Weights of a small mixture-of-experts language model, trained from scratch on English Wikipedia.
Size: 12 layers, width 384, vocabulary 50257, 155M parameters.
Experts: 128 experts in each of 12 layers, 32 SwiGLU neurons an expert, 8 picks a token, a softmax router, a shared expert of 64 neurons.
Training: a variant of Adam for the experts, 5421 steps.
Below are experts of layer 6 (counted from 0) of a mixture-of-experts language model. Rows are named router (the router's row for the expert), gate (a neuron's input weights, with its number), up (a neuron's input weights, with its number) and show model dimensions 288-383. Each number is 500 + 25 x the weight over its row's rms, rounded and kept within 0 to 999. Numbers have three digits each.
After each expert's rows: a language model's description of what the expert responds to. This comes from a sample of Wikipedia text that the model never trained on.

# expert 54
router:513497496490504494532503490511518496460516503480491546499461496559506500495498514529504495487528503504511482468558513465498481511476483482483480504444487483480511498459484487497506472490540472537539503478501486545499479517509509558522478496531493516516459512441515529487483504465491499483
gate0:508504486510473513497461490519498488480498492521472538488531484515482508490480514563495507489468495514521507476517494460454476475469487532483503505434484525467504441561471495466520506483498478522469529498512533482529515476539523510518514507504426516538485496496503510494506491540497522473
up0:532526510516487508484475498471487532533477475523482511529503538511484498459460491549476529475517490478490498514520482487442489448509518506483516496493511528445450514521476502527516526503543457522517500497460481495489483468504520485537521476493481550507528487502503515495495507505464471504
gate1:502488487458498503522490478499494475571489482490459517529470499506478513528466483496507500487522517491510515485479494475450466493518502437525524492523482469515506475554524503458452486511485528521558469475498517484531505473475497518515513511465505477542524461531477475520444448481469520509
up1:450455517492502530507567467480512508543498480520502472528454478515490506523490461486490501496547487506509525485471490501520474471493516499491516490523547471476476491520541508476458512506532551476524426450501506489514480520474481440517485535463540517501517478495483487508476481490519492500
Description: Election and list labels

# expert 47
router:559465490510480507517583518513520491467509504491499482479495487526503512496494494485514502455506527547490491479501525514487475516491497502453480507528481526478517515476455499458510502485480480518455510481500532509500491507532467500440458483522487512518473516498534493498505477490483503484
gate0:510488501497511543495483491520494485488508524506488530495512484541492513509510532511497498487498505554514506450532505447483474516482492564514493498438481510475500484547463497470516488486498504535474509500521537448524515488544479546531494503510452508514472501504512478478500488563501511500
up0:541503522510520523481498499469474524521486514491519514514503524526485496480493509498478513459535499526485500495532507476463490497516532554542512492503511538438449536509459501534518493505539473528513514489483494470490480496502480515547485478469488529478505489501503486483490506546467452542
gate1:520495522481494460526530488488477491541486503490495505512486491509493506521473503493499500452505514480507481497516498482465462504511507435501518487522448460521496516554515500444500463509473497513526509481501494508498505500441486529561516514494495512520538472522511480551492467466481499527
up1:464465478491512488548556439483519514531498473535466472524473496516472516507457457517490499483528474517510526511484485527501472501502506492542550492522509497501500494547543514491515478505516493499522458448495501474524489553471512497550481508442542511504498459508477502498481461507554478508
Description: Coordinates and date dashes

# expert 39
router:477495487496504525452509454501513489515509535520501449527499483462503508503531539516512492477500483508502506480548501528509526481494483511510521518471487456494514476458466485446502476490443512538474507462530509466513474518535472511526481448477511515474457496469552465489503518480548515488
gate0:498483491488509509494485466518517484506506515521508528473522485506474511495497487525504513476508525533515508486531504480465450517468482508522490506455472518490509465529483497444518508491490473507469488508520547494529505493549473543496481493511456499532478508497507469491480475502485533478
up0:538500532516517518452507470455492533550475516493530505487489531483475489456488476497478521442553512510492492524542483501482472519515525516509495489501506506450450531489493517502506494517534486499497476497474517508487486509534478534485457470468507528505491486507500488478462500471472481512
gate1:515485496463503489552516450500500482566490519469468486541463483514477517525506457499496506500549493474489515501472506481457449504506492451478517492553462467504492509543521503460454481504490519519551482488495507459513502508448483514542491507494476471529526471513513524554492451440467502495
up1:519460494492511513552564455487512508559499491513482503534465486512483509520461454476489514489532473520497521512453487497469470503503521506506531489556544470521472502519548510492472507502525533509531438479494502459491485567478492473553470498492537504546514492521486485514479492489514495500
Description: Digits in table numbers

# expert 15
router:525505503489507478483506489502511497469511501503505512521493497533519511520555509493509512467518500490519479463469497499547510538488488503477481508499516468488497441457494479500506514483486524497490459555502454445502475512479484472498468505485538523486485515496499534498525549503486502495
gate0:528524497499497516500455488517500481479503528527492559503540486534472513499491514539492509500484509532515497445526505430450465512465482525523473499470496513479508449559485497449499498492509480506479506490529536458518512491513488512541485528521451489530493507515520501494496475526501514471
up0:566528530507493521482475490454482528530472521510508540527523538536468496475478483519460525486533503490493489492519492440432467498503515524524473488513521521455454511518510507505502493517549468502519502478477485481476484486481489488548481511487485506513536494528514517499483494498473454516
gate1:509483501492483509520515472504511477560492511476470501542491494540496514517478465466508519500522505451487519484501486540471453509511492453501523494528460446540496467575511497444471487494491525496515503525493485539501502463459505528511519555473497503551524448546489494553498417488471524509
up1:469469514473509503502540492501499505502506473531468458496478491496480514519497455532497517504505492515519565504497482535478487446480506478492549497505545458483484524543565502508512519512563529480528426484511477460527477513467505493512542492467479522509493524482500511498480520521529470496
Description: US states and places

# expert 30
router:509498483485490499499504546513504478544511473493503472503506491475505508524475495499525483486520533500497532497455493458525491506482491494526483513477487496510520540514519483528478532490522515496457520525519536488519493535488499501477464465484513479479473498492484513480553498453511528462
gate0:501502500501477490500444503519487481510501500490480541483517490538490508505501547525500493500468498539516535479540501457473462474480497499522509497453479527485496422548462479472493514494481476505443507525513524485513518471547491514512502494538457499515501509470530502518498488511478533482
up0:521511522518485483495456495466471527572472482476511518504510535530490495469496517505473508471518501500489528522535493475455486449519531491526540483506510537447437477518476498548500532518520455507488498514468479510479490480513496489523500486497489513487526488475523512524505499488456482534
gate1:484474506471490491564521503499499488511486507493473499499449450516504497490500490524501532516531491499489479494487492492487439526505503471494550492553532437510524482555516509477485469516505560496563527497493534479514503508458510522550501525460485479553525454541505469525495488484492518505
up1:449443524499509499517561498505510511509503484511480461475468450497487498506482465514504519504534497511524493491481485531518471481494520492504572488557564447501497485551516500501490470500551527483556474494484502511507481568455519483557496506447514478531509493512490501515504503476475499512
Description: Topic nouns

# expert 48
router:531510500486486489549509558516505498453519514502493471469493497478490503494506487531496465487529498515509491505422504495507504493494494491508536512500502499494506491495567492522514486479576469468523455498506457571509477509479478430461511531452505469493447531526535511533528483539491506545
gate0:517496500498475498505471479517504489516504515509505507470534482539484515495504523550503493509456523501509546455538515477475482527487477530514496493440444531483496463568476492470530474484487476505456524512516512507516517492551498547508501554500438485518454487481516517505522505551478511465
up0:543520536520488499502498490463482531562468498497521485496528536528479495447499504535466503488506508458489530489539502489468487508526519535516517477482485535470442523514489504531530483516535460495497509505458472537475492493514511507509501528468471509480464478500517527513504515533442457511
gate1:526498509468487487524466462488483481557484514476481496516487503520480511521462484504503534478544492475512533488499503481479472505508498450495511491531483465509498486589551503454458500498491527515534498490506516513520506488493524510527489533503494484532517488523508537543430484475441519498
up1:478459503476505509531533444491525510532496465489477451489468482496496500526462463522487507521522478495516520525439483507533499456484506475495545490524511480515491500498549510484457488487523517480519443481496498485508485513467514472510502485463537513493506521479527506512487503488508477480
Description: Digits, surname pieces

# expert 62
router:515502492492504472469501549515515494445508463527487495527463501500493506492468511537514516497482522489495486522456502503489471498480479503500518507435515533475511533481524496529517445480528451472452461506493465514514486503475498516486516490492509516479539508500531503515563477481435510469
gate0:503515486499513522481474464514502487505503506527448530503522492512484502501497505523505505501449505535530531477497508472488463518467476560524510495451483537443509434541480497468499492483483487485457485519515522482519511475524520538518518495498453524534472508481523482488498495511495519465
up0:540530519521518517467487476457483535557471488517476510530507546509479482472475486517476523476498502495498534518494493493475478486513515553532529478493518548416450500499494513530506499511530467487503478516457477516469489482494524511524519486476503550502492499486516497505483512495462462507
gate1:486516516485494467523526506498495486541486514496494498550493507535472506487488539519498486465518466464493534523511500512494448487511495478507520499528508478486500486572501511444499492517508474519544512493499488528533507485482517547553513494480505512472517480518503492561497471462499525507
up1:472448497493516477503520448495506512530503479495476454485475471478492502527444439532489526435521470498533531485473468507542479477488500477515504492564520467472484519509544508510488509494519519482495439480483523517504478531501520489524480515413543500505505486511512531514495511477516491506
Description: Foreign and title fragments

# expert 9
router:535513500477528508482586466505512494483508473493489540442543493471499501495513478460503509507478515520518481505524511560508540503484481493514510508501487488485510482488543491507526514499491491510554503530504462518509484483528501476480499499489447497496520504476532482497518469440440506471
gate0:524506503501509530519463506512498484487503476515470538480508497533473518496502534534492492521477502526541497474495493454493492519483478531508490498435499527472488443523469497459495504498494514482459490495518521463520518490526487531496479510514463511546456502513502496501499509501497510458
up0:566526529525543511490495530453465535544472477498493541497499548522460491476496494502459499510510486506532485522506494484481492498522522536525505482482533547463432505473480512534493504525537488495516500513465488488469497487487509517493473493474505532522477497534509510501496539486479455514
gate1:476462487487485468541513458501524483574484498486477469518496486529486506522465473483500520479517486456494537492479476495500464468523504454483529496550466427520501462542517522488480490507509511517535498490479501495505507486457520498531505527500483503522558475535487507558465461465479518507
up1:507465485475497525521486451499525505523511470507514493512475487479488513539489488510501521486553467496484521498462484509505468491479504461471511502527519478500492523508524482491486503500530508459495412462512506509522479557469475482515506505461537489509500490521480528515504481483509496479
Description: List and clause separators

# expert 2
router:477496495491484470419459463512508484531522489470512451511504503547523513501480495531509517493485518492497475508513498514538471514491493464523495503505480496510511480520468480432496474485506510516496467499501469437507486480524497468471526505499534542496524507503544506487493526544546515512
gate0:513499502500508515512477491518506488458499502529468524506579499515473510511475536519493486516477488530530510505538513468466506530484493530506496501443501522475509424538474499474521495496502486505469508509521551477526520503534477535500518523539449496512467534519500467481506496503488508475
up0:515509523526519502493491501462491537509469502524489498532580555513468492478449514524464498494524492500493506551545494487451535506523531508518505485506528555469453501516491508523533508520541458514523500488467514507485490507514481517522531511511485518493500519520489488503489511498469450530
gate1:501506497482481510548526490495473487564486523505485519523500516533467511512483504504489521477545477475462522490507518505452439474508502420501521492554484508546495498550521502447466490528480545515525520488506519499505503475467499506527556551489508476537515481527504527503491422503485533501
up1:472433513490524476501536467495501508524500461480494455496455478499483502515485458502492516487521491501518503512461455524492495480491503478496551491516544434506484490556522498494503509498573514484513408500489506500501488544442504505513505508459508476517527492516461488524488502474536493506
Description: Time and plural nouns

# expert 11
router:488475487484517537542513505522526479451513493529495517557502495567507504507596494473523497457505512504489511505433505463486512489496476529517490509564492489518501482509487477532504518507461461501483527453511437510521484511454491520494479486529481483492488532471516549493508478492484507472
gate0:512489487515493516540487497514505485483501495520487528493537488520476515502512503533490500471493498530513535466513505505475468496474488519511512503470505523492504452547499486477515504489496501499461489526521510510521513469538486558517510531507436484542478530490490514479475488526501525486
up0:542513532513510523501496520465489511554481486517513503523518527507487508487476461509482527440531497498496540526512494512460489477502515510509511494535545530442448490530492498542522524505547476495507473516474453528471482462496477513521513481511492514519483520507497522503453528502489468496
gate1:495465490461495492528543484505526486559483512501467508558473483547480502494484504484500534518524493461492502512506481507470458512507501434490535494532486470535497480555553508449487484503510512514539495505501482503473512489474519510509515543511494527567529489539465487514481445491475509484
up1:467445509498520492508536474497506513555504491521487444491502476514488500531462464504495538485552479492521541501496480536503485466487527468497502494529525459511494495546546508494470511494564513477546447478499486497498477523457492481521493504480536485497506517511511478481477489505539478487
Description: Adjective endings in quotes

# expert 33
router:480523479487490557503504487510499486442519510477499555474518496482516506504499501522517516463477515517497525503518503483481465492484484519517505519485521487450511507487556498526489538483490500507562517464511507519535495512469508505509497479500501510527506507417451460486479502553447511540
gate0:479502494502488516529485480518492483500506511505471525496528485532484537505492524515505501489484487523495507497520511505473484520474474509525488499458458504467499428568495499452525497496474496490452524487514541498534516490524504542494500528526416488536485491513504472511502471499489546468
up0:490532527535487515515500472445460541526460518499508529514518530513494500462462513493461512460502477501465517542536506523446483516530531510527500470495496520457450473549498529498527529531516490474503540474463519514484512498504523532495502512511463515530516462506488477517469472495453507512
gate1:546479507461487463517505495504490494543489507483503501548464482510491496512507483537495532462534492517498492456470517488475455450515510446526508496567490473538479496567515508485445458508472528502567497507496501512534509483450488496520496536489478473506524467532487505549501460499486483534
up1:456434491502518511543526459502530514508511487510495469515472488529485495531475441475500503490541482509512513500479473521517463487496515525492535502500532465483483490520526510507523446500544530484489458462485517511503474548461502478557499472478509499521530499523469508508493488487500464487
Description: Prepositions after verbs

# expert 34
router:483507482497474506486547516516509500525522486497495484493450492455511516499480518516507525520501507523493512492554519517490502509486489485502499513524469520489516511496515483492507504481512468474473527511509516491515492493536475499535523524506496470509543501488475474465506513501452524505
gate0:508478521504501497497478465516504492467502518505484531502532471527482512508504520531493492511472512538524534477523522459474472515480485539534483501439483523452504469549474485483521501492491479488473517500524534470541516478525494541518520499501447485547459540494529480489513543548487531464
up0:532502562533523508484512470459476542506471509492510510529518520519473487479487498515460519482523506505491522532518507491449462503524528525559514482499519538439446522527484502516524485526534469486520522506471503485500494489474499523538528481477477507520499516505511491508504549528466454515
gate1:495508513472488453506517449499502488566491486465503469547488491527470514508456490520486491484539484475505505471526481477511476497509523452489496503551464490515507499559564494464480465505470506492528521482495501498519501482469522485557512522466489512538558488542496497497475451475483474514
up1:477473512488533491526561476490517510550504475522490475520459473527482498530491467481493519494546460500487514508483476540502453477500519486498546497523531477514476513545523502485479464506537528491540448452491486485498490538450494482512502512439528506483532487495459507507494477486531489509
Description: Destination prepositions

# expert 59
router:492489487498512480470518540514495492451507507507503522445506484539528502503528482494515443516497508469515483455525513488497480478494484497545490503504498542497516523541494491496487507488540498466513538520494518443520490485552500528491497506508516464474461506511546487487543542477501543539
gate0:492498507501483519503459522498485485502502483507489510449530487523490521494484510546499485509465515510527512462513512470474500484470496502485495496458505541453509435558440481473510530488489473520479481522501555501531512452533491529499505508513463530532463497503499494510517467518481538474
up0:522517538530506519497482530434468535551466482505513497476506539518473499467463484531465498486502507478485511510511494491436510472522541491497532479500542546437447497522459502517516519522543463519536487507453514516476498463488503507512514489480491554512497487510483524536509489504472474525
gate1:490461497483512499517523486488480500535480521489470502513490515520474496512502508513497499512534503499488515496505490515456447479515501457514540485513490476520490466557545504443497438507486500519555514491490481526501512495427488504490520540498510518538569458528463506540528450468483501496
up1:465444497511511512485551488499505513512504469507482465516456494512490501525456459510498519476519482501522530502485459545507480496494517462511555498534554457499490480567525497494480483504531536482521430456494498484514481539464513508536535517470492505518540489529475502505499489503528499503
Description: Clause-joining and and commas

# expert 14
router:479508486484489517502530513511517482540512518477506534492489490468508501501485528483523516542464522485520485477526511491537486513486489497517519506523482525486517509451504495519491545489498468546477485493512550485497499518563495541478478567475451520490519505458482495515432420471516521441
gate0:495497493500514498485465483513484480470507528526494520468528494522472520498469508533503488508491511570513511474536497476462485512469490557509494501463500513472506435562485492428518501479496490506471514504537544485517516486514501524519512514508464523540490510512518479456473496543488514504
up0:515517527519534497468476487450458524519476524515511504485504541518469498458455487510473502477527511533486510506538488484438495489507522558515519492501540528452451493529495507496530518500542474510515509494494502513478492481500506506525505500469489556517512499508510501470442508542471451561
gate1:497485518472496487514532482500506490564491508501479515516514493539468506522461506522480524473512486475498523492518485501496478506510519430491469502520487463489491507571547509439465500510485514511528546486520489492505504481491499527533536541493491522530523479542487497527496465499487502505
up1:495452492493504485506516482484503515534504466523535482505463494517490499516471468500485504482515463522516504496485474525477470481496523496475548491496546496493482507528526508513510509502542526495533391464479525469510478529457521508521498521463518483526519482521496512470488495501501485513
Description: Section ends, institution nouns

# expert 38
router:498480468489502443521441516512513494488524470532491507476477494449506515530460498547508489512518507502526534531437516529471496489495484463526493528486478534514515512501522475454469461477492505477489502494528447524511477509484491469471516505523517476515520504497528515480516460498511520445
gate0:507505500491507521507473499515490487498504518505477550481539498498481526495496512547492519470495497547505525461510502471464479497479465507522467496436458522480505425550465479449505471487490497491448519506515513487519510496536483513515512535541448477512477498496513523489504497511510511484
up0:544532538509510516499475499451466543531462493491489540506535552512477486470466482539448545443525487505478515510489477480438488485529515492517468476480494520474437498527490513497481476514520491473490518492480463524475499495491488487503506530516485486498511477509509549477472511499499475503
gate1:568500479476483499515488480487489485551485487517486478538481506498469490533495461503491466482535466468500484514517499500486469473536501477499507497553462472542491534552531532466498497499500501534523469487506500504496504511486516546544491496481471502496519465537511490558460474466482528513
up1:460463493484512485514505466497507514526499446515464456485483514508479501548473415522486485484546483483510536537467470519489475471494508462508550486537511477541472519511538506503527497504542530479497447484500476484489483513465515466503513496462504503490529497523511490494492496480499458504
Description: Heading words

# expert 24
router:494497490485494521420515547510527484422509508501507482520478488491505513509547489529508523507469501507503503516490498500487495476497493503520487511544463533484518506463483482507488466488501481441474478496499531461501494516500506527493482485500497461508457505514501539494581571416534512540
gate0:502487493501475500486460491506496485469506509531493541484533488511485514505507520513508498474471513558510523486504504462475472500470478548531479505461497521475503445528472493470477489489495475480464506488519548493540507495539503541466489501512437514560476512498535504511497514527497521486
up0:536512526526494510462477500441486533531472501533514521493511543504483497470495508491480509457513507532488521528504491476449497481514523536532492491505535529435445507485472516539480499512543467498511485463471511523499482490525498508476487475470489555528495495513533525521479548501489466523
gate1:528485484458499438534522479490503486544489476500496513539500512519479511522490481528494523504547476486510532516478500474453453510513511473499473494547480497522499496559533504469503477511490485493513511525494494520509506479455496521517524503491472493552525471547471461540514463471488504500
up1:465452503509492482489560477497491515517505454514510505492484479510494492531477444516479529481520463517537506486479482531519480496485525507483518487531532471516486478520530519485520478501512493464480437472498505533510476539461531506517520514490513517521514466481487472499514510484499458492
Description: Descriptive adjectives

# expert 4
router:481502517479506460538513481526498485466517472425514544474498463545513516505480502504499525539465502481512488509494490511457533499491479531457452515460490515475542482480446478510495510484497522471497527521518513541506493506472490529516508449514513544490484514508477483460475491456532521458
gate0:546483508501489522510463461511499488471499484495464532519544490544472518501503508529485499530464513534520486480517502463452502499482493552530477502431487499491511452557480488434500481470506467505471507502525525477526514528502499536518521485515438514525479536494519498504523487524491495507
up0:562505545522511502500482498442479537516463465486490530528533530533470493480488485503450500505494494504495471531510502488437534480527538557530475482489527519478457496522497514493493492492521470508521517495475499524477498520475495533531496473506495542491514529516511490503507492495480449529
gate1:485522493486491453495532454495508478585491506483458511504464455533489502505498512506504535492510499476490521520487499476471473488500500478503531497504462488508524479554524497434486441502470499498531511487491482516533504448458513538491516499459539517508506471513491555524522471467454522503
up1:467430502503539516547511506504504508475507470518510472481482494480489505535465447475503497463517490491484525510477477559489462490497499498499527498513549453516469509539494503545497529503544524499501450467501510497487479580486505485532477513512462471520516481524486460498454494510539506497
Description: Coordinators and determiners

# expert 23
router:463490497488495510524505460519501484508508532514510435445466481431495515507470498525506509554434493488518480513484507526523469480490482491480498508469520456503503495465504476472519459491498470478497509536512502522506489511520499454488483540470474555506520517512559466533523483487519517504
gate0:498499486497479500497473468508475488501504487496477550478555491509480516491500540511493511517460493534519502470528505466466484506472485544542492495414476510480500427559510487475522489489493485507473540504517538484513514494544498541502530512509436498524489490499534509475494512532508515510
up0:529492517520513491485488496451460535542474469465507534487528549491476498457492511499467531485503494504503488519534493488450503486513526513547522476460510517462437501512536510534524478515526470527519543504466511504458490489503503515518535479478472521505511505518534519488485541503483441559
gate1:496468503467502483543519503490523481550493511499463515516465489551469513518488488515499505480530478465513516512466486523481461504510504460476479506525496455507493517565530486474487460506503521517531496456492492511534496492458503516545489541464495521542533466554484516542500480471471520513
up1:462478505487487498483528455494494509535502449513490463505482498507481503536422456531490510468527479506483533505445466514480474493495520484488557490550523484495491476502536529471489508509509515504534461473505514500506487553472522465521511508470515503490538459503472484492479448523526491510
Description: Digits and closing parentheses

# expert 41
router:474480490485496492489491553510494491481510530462484513504528488447504515502466449499496494455488524531504501506519511536554486480485482478515533503502466511477512500497547487530496502490493526519453461551510509505505492488539492447467461506506514492476552493500458494503505445517520504489
gate0:548504495493520530536456468521494480499506521511470513491514487532468515511482524554500492491494521546505531489504495515459457487471476514529504496448488551477497465516491493465491503482474473500489484527515504478517517456497472530500497491523455448507486525475505511484494504506484534442
up0:554517528510536526508480487461478523561478514490495497522497535517464506484471508530476512460544529502480528527508485534446471456502513495522512487505503548451441530487496497534506510514515463503525480514477454506485488467480465510514496472501488474479506507483502524503480513483457480494
gate1:502484491482508483524527487497486490524486509472490503511469496519476512522505453500496501454524491473469491473503517502473466503503497440484521486514458468516498527573524507421462459514469515505540501492487518525527508481475484518552482560482520494503512454542507507548457439452491504501
up1:451472475504501491497550483496498512508500460482494482492467474506501511535484434480493491479519503482502498501487485529515478479487506496479567493530501461526497501544524506469505463495496520484524464474494524491525482519448529485522499482456543531509511483512490495518481468493526474516
Description: Years after in

# expert 27
router:512504489484532543447571496517493489522528457501495518522489493515504502503478485542511519441553514505536506493483500490482541476483477499482483520562496517501500473553493493521463543494473513495550456478514485511535495491509502532467535481525493510511504510465483533455553476479475521515
gate0:522488520493485525509472477514506494480501511508473530522557479539482516506500516534490497508487486528515497471507503483484487537467495515516446497453471513509504470568484499454512479494495470503463518467521509477526511547528460514505530526528437516517450518499499501499489503506512505481
up0:544515557521508522484476478455477543538465493514485509543543536521469491493476485515459522477536483485480504514502479502446495510510534496524475478493503521490444510539499520498499494520540469494518505462491464513476496552493469495504543519510470537502472501498481528496467502501496459513
gate1:504495518497492493524496475495493483561486499498476503535469479547491498488473467526500517499524479480514533489494503482485461496502506458480498497516504432528504490575497513461475482504499507505529524470469505454516512503444513527510517532472504516505544465559473499543477467456480544484
up1:464451514501490493494529465489496511541501479508456456481461490543489511519483463508484518497530490522531518488486487526500483468501525526480557500490546450497483501540502525485501508493532562486515449493523496526506478530452528477520499502486536520502567490487463520469508473519541481519
Description: Name parts and commas

# expert 52
router:513502496487522518506537544496515486446520522514518451558484496480507501512542503510508471481481515527511484474501508490479470475493486505530511511481500471488518503477457491409502496485485501485503431522503522487513494513538509507475449508504501481416458507429521502522445508522489490539
gate0:517493508494480518522495483509493489514497519541485522491561479543485509506502514505493505508492501535494489488522524460442481504480493547511491498439461502505505428552488507463522468499486482488478507520515533487528522527514492533513494533520417494518473518487531510500508494521519527488
up0:555501536509490534492523503458489531572475494501515520500519542523490493474498498499472523477538499511469502520523512477438496469527520548536496490482497526469451498493487511539536477508538470504550503527458489540490481513490476505532493512473473525491495507500529514512481519496482462530
gate1:519501479465496490521516483488477491531483522505502505557509503506477505523497498528495520487549495488498516517494507483438454487505502489515505490499490481517493523552498517440474527505511523505572488493501520514505514495482496521541476544477532493529518473502496514489479441449484505490
up1:470481507494514440509502469487498516523501470497475477531479475533478499540456438527492508496526481479507502493461473507502498493482518456507532497491498477490480500575555499437496482495517520479511460459503503454499490539436513488531522499445525512482508481487505498507533507505529482503
Description: Numerals in tables

# expert 37
router:531494497494502476585550513514521492543506526499491491543500486453505502494525489458511452484521504523485481494488509508486474478496478533466539513467513449501530492467505499466514511494524471525492531465492536449527494510503499488514464504498481484470494504517556479521517490500489521503
gate0:516499476496494535515465482521506486485507498500482539482518499500477520500520498511504513492522524505516497461515521446459467525483476533550486502424470506503507450535484485446515487489505466511480483527512550479539509465509481547542488512510455488539480502496510469503476477516488516495
up0:539505515522485531527493511461487538528468504479503518502476553495468496472521454509468522472566503490471478519501503458445465522534523528546519478474496509505445528494477511491531492515525481503521472526459515511486502462468471523566465500484508510521501480519506472524453497477482449541
gate1:505503503476483458520507495490497487541481510485491508508451497505471502509498478515502470474488498476496524525483499510484441511508507487507509499533465449498523506579537496436470468518490510500557471481504500491501509501486542510525490523464496498553552487508506471521451465469480502483
up1:448471494489512472509561473490488513544497468498516485499464471518476503526439480494492501491485477490509536528475484513497477472486519483497544491540507475476494485549545512472502514510524530500534457467494490478519486559450536462532508491443525509507546486497492506497517483489548494505
Description: Digits inside measurements

# expert 7
router:525515478494499483473591527520509486494514452499500511497459493507505503502450506495509497468472516511522519484510502496489487491491498463514538510473507490488515511498497500460505507487512464507517526483513509469501488506542465501486534473492508487517505507462482511494546522525491508509
gate0:510502500498478508496479484500487487490506529527507524496510484532475510502495524522503490528484509541506502454520503465488462514465498529503472495489456524505502426544488480442523474491482456490478487520500537461519519469564509509498492532515455476557489517505510480501529501532472525463
up0:531531522509486499475502492461491526566477512502540507527471522518479495468477480505475540494523497491484487509515486486476471486512527518510492484528488543457449498498499504511527487506524459509517493516456498503478488484527512490517480498465502503523518498495515509510512536509439443513
gate1:481481482469502440517527434488486490516484517471497515517479500506485509519495479505494504470528479503517456478531507509477444513509511466479503485515495459520503503546532502468446444522486521520529523492480510493525506494451521506517515546486504498519525473528520523512495487434479485510
up1:456477496507484491518544484495505518535500502473506456494454481510492485524481438500488508457535470514490536515482469535540487502500524476501543485564503450532495513510558520492558495509507534485495438483489496514512482553494521504535468496466502502536530476494486508513462484505513461512
Description: Of and narrative connectives

# expert 6
router:513486481483513493522549537516513497503510471489486512499458486441507520519470464486501493573465497533494501539455516497484496482491486490492528517516479455482522517493492479487521452489500432450492521531521546483522498510497489475509488466510455446480544517502515510516569497491505499511
gate0:483494485506488518526477507512490482467509518482487524483538494485497528500522501511496463519462526514522491479568516469490479523469483544515499503438460525495526465503478483467513490483449503491453501513511534484543508502565498546521499533531443504543471489496517492501504492547501518491
up0:498497522534495510518510528438465531519470509484510500478527553489486496466525478489458465517489510498515474525578497496470514494513537542507515480497485534478470531464486513518530487518495466500507500496442508507487501502535513529506498516514472522518498476494526521514509521524497453533
gate1:516485490488499455535534488500502487551495494451502523496468488515487500526480485517495531453514492486479487514527489490480450481507495439523528497526502452507499482560538508449500459502481507514527510505485484517515502469457513543533480511516476494519549494499516510524498501481448491495
up1:451472478496507463535537472486517518532504488503494484483484496527485513545434428487488511487525485491516527516477473520498468499485515462489545491545511467495474475514519511490482521503539508476527454512500503470497484519470501469533518542450515509526528505521472468499510479502495467515
Description: Of and numerals

# expert 18
router:514488495496505501493483497512510482499504521485537525453457488519500515502473518546524537520501529493512501504517502523475526477491487515489536515498475508488504502457471494496519439499484493457548533538520478565520484486486505501512568509481512566526521515497568515479557530475478506511
gate0:503525499503485517480481510518500486492506503506461508508528491537480502525499510546502504497483505523517532470495504460488472493461485525514485509454496535477504440562479488453494510491500489487479514501535518500526513490524512506467525530496444525554499523472510488507502489531514514475
up0:531529528513506520465495524462472526553485486484488494526519539525479503492470489520479518470525503489495524504498497477473490462497524512521491498510539559440442495525475499516487533509559474490539518488490476528482474490495512475479523507456487536522514513475511503520490504513489456513
gate1:479481499483512430518530472494500481560491487457495480541508472528468503511510507513490521497530477469512474499536515521466477481506505449495511498539487473539492481563526512496459470511486518498509531512506497504518502509466519545535496509492453470516520497514515503543494452469477522499
up1:490431517491517491514557496491510508523500452475495467500476463492487505535455443508490508472543461490519491528492481522532462472491529477498523494517524480550475500508526508486517497497532508469490441485501504495503478523466501469548495485471509507501529503490456515504486463495515492532
Description: Dashes and word fragments

# expert 1
router:494486491492499547570468475512522493513512505454495544535484500472517518497518499503516531505496529531503525487463503471487512504483493499498492511523492533493511490488476476511485468483506494506535532504515528522507488505472506475455461432525483523510526531444503522535559472514467513507
gate0:505491508503495502500476492506496488498501526498495520446525473526498509490518532507501497483479488559512521497548520466485485518476497533512512494458486495481509406547499497460513468498491470489461494485491584486505517494545498546520507525498459499547496521481540510524471501519502508491
up0:543513549534504514507497493448463532546459502477506513476520530495500489442497530478463505477511479518493512526547516471463511497527547531513529471499525509466451470522508511505504478526522460491499483474442543516463497493501515522523507487475491534514515517484532522532474503513461461542
gate1:523487511470456461511511490487487482574488504512486491503499508539476512515498480501502541487527480453465544510517521505464454495519501448485533495554525434513495507525497518470493488506509531522542456487505502531498502477472478527537515539447488514523525457523517518519484448502469506508
up1:464471503496533477493540470497497510523501481499473464494470484507481510548466445509489505483527496512512520511463477524529515466486512469495512491515513489526487487532544512453501501493538516493571447458490494498507481518455519475525503501485528524516521503502482472512483483498530470512
Description: Membership and location prepositions